config.toml
num_hidden_layers = 14
hidden_size = 128
n_experts = 32
experts_per_token = 1
d_expert = 304
d_shared_expert = 0
hidden_act = "swiglu"
moe_layers = [1, 3, 5, 7, 9, 11, 13]
router_score = "sigmoid"
normalize_top_k = false
routed_scale = 1.0
balance_loss = 0.000816
balance_bias = true
init_std_router = 0.0226
lr_router = 0.000889
vocab_size = 8192
norm = "rmsnorm"
norm_eps = 1e-06
tie_word_embeddings = false
optimizer = "adamw"
learning_rate = 0.00403
beta1 = 0.9
beta2 = 0.99
max_grad_norm = 2.0
batch_tokens = 131072
max_seq_len = 512
train_tokens = 639100000
max_steps = 4876
dataset = "wikipedia_en"
Below are experts of layer 5 (counted from 0) of a mixture-of-experts language model. Rows are named router (the router's row for the expert) and show model dimensions 0-127. Each number is 50 + 15 x the weight over its row's rms, rounded and kept within 0 to 99.
After each expert's rows: "gets" lists some tokens that make up at least twice as much of what it gets as of all text. This comes from a sample of Wikipedia text that the model never trained on. Tokens count by the router's weight.

# expert 8
router:35 53 45 73 69 66 55 58 62 27 70 32 57 64 39 57 73 38 19 36 68 64 27 49 81 49 57 26 72 50 55 62 46 36 52 54 66 61 40 51 53 40 41 83 53 38 57 25 37 47 66 48 70 61 26 50 43 14 64 66 48 53 44 46 58 36 25 55 60 45 79 31 29 64 50 58 48 51 44 83 54 64 20 47 74 51 53 57 47 41 29 45 80 27 70 42 50 32 23 42 61 26 45 47 48 70 63 56 54 52 44 47 32 69 45 69 40 37 44 50 32 32 36 63 48 68 27 57
gets: ".", "us", "al", " Al", "ed", "ia"

# expert 26
router:31 48 70 53 58 47 37 68 50 34 66 55 89 61 54 57 65 81 23 66 32 56 44 39 75 53 45 40 66 33 46 56 41 31 46 71 78 50 42 69 45 61 44 71 65 58 42 38 49 64 55 54 54 62 25 53 58 37 77 43 61 74 47 48 56 35 17 44 49 34 89 38 42 53 34 57 29 30 58 69 42 59 53 60 57 67 62 63 42 36 40 54 69 23 66 39 60 41 45 59 30 14 40 36 49 79 85 47 60 66 57 56 49 72 51 73 45 59 36 23 41 51 40 45 40 61 42 58
gets: " |", "|", " is", " are", ":", " were"

# expert 4
router:29 44 81 65 53 48 40 64 74 51 64 54 78 56 41 46 71 74 09 47 30 55 54 49 59 42 50 36 42 47 66 78 27 41 43 62 56 42 39 46 25 56 53 91 65 68 47 24 44 51 46 45 65 50 37 41 68 16 63 66 46 57 46 44 33 49 24 25 41 53 69 47 48 50 15 53 49 24 51 63 30 65 52 62 56 61 56 61 59 46 28 55 73 22 58 53 59 48 37 65 49 27 39 33 44 55 70 62 72 57 33 59 58 51 31 65 17 51 53 31 38 43 46 39 24 53 47 55
gets: " by", "\n", "–", "born", " Born", " –"

# expert 2
router:34 63 44 44 65 67 40 84 71 27 53 28 58 71 44 60 63 65 16 62 56 68 56 41 57 78 46 40 68 45 39 55 41 48 55 39 52 39 57 65 42 54 55 81 53 45 49 48 50 52 61 67 55 38 64 59 58 29 63 46 16 62 59 48 62 33 26 43 70 34 69 52 54 52 54 53 18 49 40 50 60 37 33 50 77 72 60 39 50 47 32 42 72 00 77 38 67 49 37 41 63 46 44 44 35 79 57 42 68 50 55 67 55 79 36 64 37 50 43 42 33 51 67 43 54 83 52 67
gets: " |", "p", " p", "pa", "7", "ci"

# expert 22
router:38 47 53 44 53 59 35 47 70 16 68 46 83 47 39 55 59 61 47 43 32 47 64 60 72 55 40 41 58 52 52 63 58 34 60 59 70 66 42 73 32 45 67 75 70 47 37 47 75 52 64 41 60 49 40 43 63 48 64 42 43 73 64 44 34 36 18 31 63 62 64 51 54 35 51 52 30 44 42 63 55 62 34 59 63 59 45 68 45 45 37 52 77 02 57 32 64 41 24 53 53 03 52 48 58 75 69 50 59 36 56 48 50 87 56 74 62 55 42 28 29 38 39 39 58 84 49 58
gets: " ", ")", ";", " Votes", " Team", " Party"

# expert 19
router:40 26 52 43 40 55 34 54 68 35 79 51 73 60 61 61 55 55 48 49 43 60 70 52 73 42 71 45 53 50 63 63 50 29 50 51 74 67 56 66 45 72 50 81 60 71 21 48 66 50 48 32 60 42 49 40 75 15 78 27 55 52 52 44 53 59 22 40 59 37 97 46 24 54 28 69 35 42 41 47 59 79 33 74 52 52 52 50 67 36 26 51 54 34 50 64 57 19 37 62 44 42 58 46 44 51 70 74 53 62 73 62 35 68 31 42 51 56 38 34 42 17 55 56 38 47 50 51
gets: "ment", "ation", "ion", "tic", "y", "al"

# expert 30
router:34 25 57 61 47 66 51 50 57 26 72 27 67 31 36 83 67 56 46 45 65 70 53 67 84 52 45 47 42 69 36 63 56 60 51 78 70 42 29 49 54 48 54 82 72 56 36 30 45 65 56 40 58 62 28 43 63 52 67 45 40 81 46 52 52 31 38 43 75 23 54 29 51 45 46 62 43 38 66 45 58 51 51 63 72 63 57 62 50 49 35 45 81 49 53 55 60 37 49 68 61 27 49 33 38 81 74 52 64 59 43 32 32 85 26 76 55 35 43 50 28 44 40 55 41 57 28 73
gets: " of", " the", " New", "'", "al", "el"

# expert 1
router:18 47 71 71 60 60 41 47 53 38 49 64 97 57 52 57 63 73 38 56 43 60 65 33 56 41 47 38 52 41 56 69 39 50 59 44 72 56 50 64 21 54 60 87 72 66 41 35 70 48 67 59 71 48 51 56 49 43 58 62 24 69 56 49 50 23 31 36 49 67 64 59 39 54 45 61 41 47 47 43 49 74 44 77 54 54 62 51 57 58 39 55 70 04 52 40 80 51 26 50 31 21 29 58 27 61 54 48 59 39 59 43 51 76 26 59 35 55 57 27 55 39 36 56 42 86 49 50
gets: " ", " |", "|", " medal", " place", "Scientific"

# expert 14
router:27 14 34 73 60 76 29 72 60 49 69 42 67 73 50 51 63 75 47 65 57 64 45 42 50 27 47 37 55 42 48 61 45 43 52 41 61 58 53 77 55 71 49 93 49 67 33 59 68 21 80 70 46 39 41 45 60 24 78 47 37 50 31 46 53 38 30 41 50 45 76 61 16 65 50 56 43 31 60 51 45 56 44 54 54 57 48 38 38 50 26 57 49 22 46 50 66 36 42 47 47 23 63 32 69 48 67 58 48 71 59 72 39 84 40 43 57 68 39 34 42 31 56 56 37 63 53 57
gets: "o", "u", "a", "ro", "do", "gu"

# expert 6
router:42 32 56 57 56 72 31 57 67 32 59 53 88 49 45 55 63 60 17 53 51 47 58 53 58 33 55 38 44 39 54 68 44 37 54 52 68 58 56 72 35 50 51 99 57 42 23 32 59 43 65 60 64 47 28 32 69 24 54 60 38 64 50 43 59 35 21 38 42 39 61 54 51 38 53 50 32 33 53 50 43 65 46 64 59 58 46 54 37 53 34 58 57 00 71 32 66 38 43 60 61 14 37 47 54 67 71 69 74 51 56 67 41 72 30 69 36 63 44 38 47 48 40 41 44 68 45 78
gets: "\"", " =", " |", "5", "0", "°"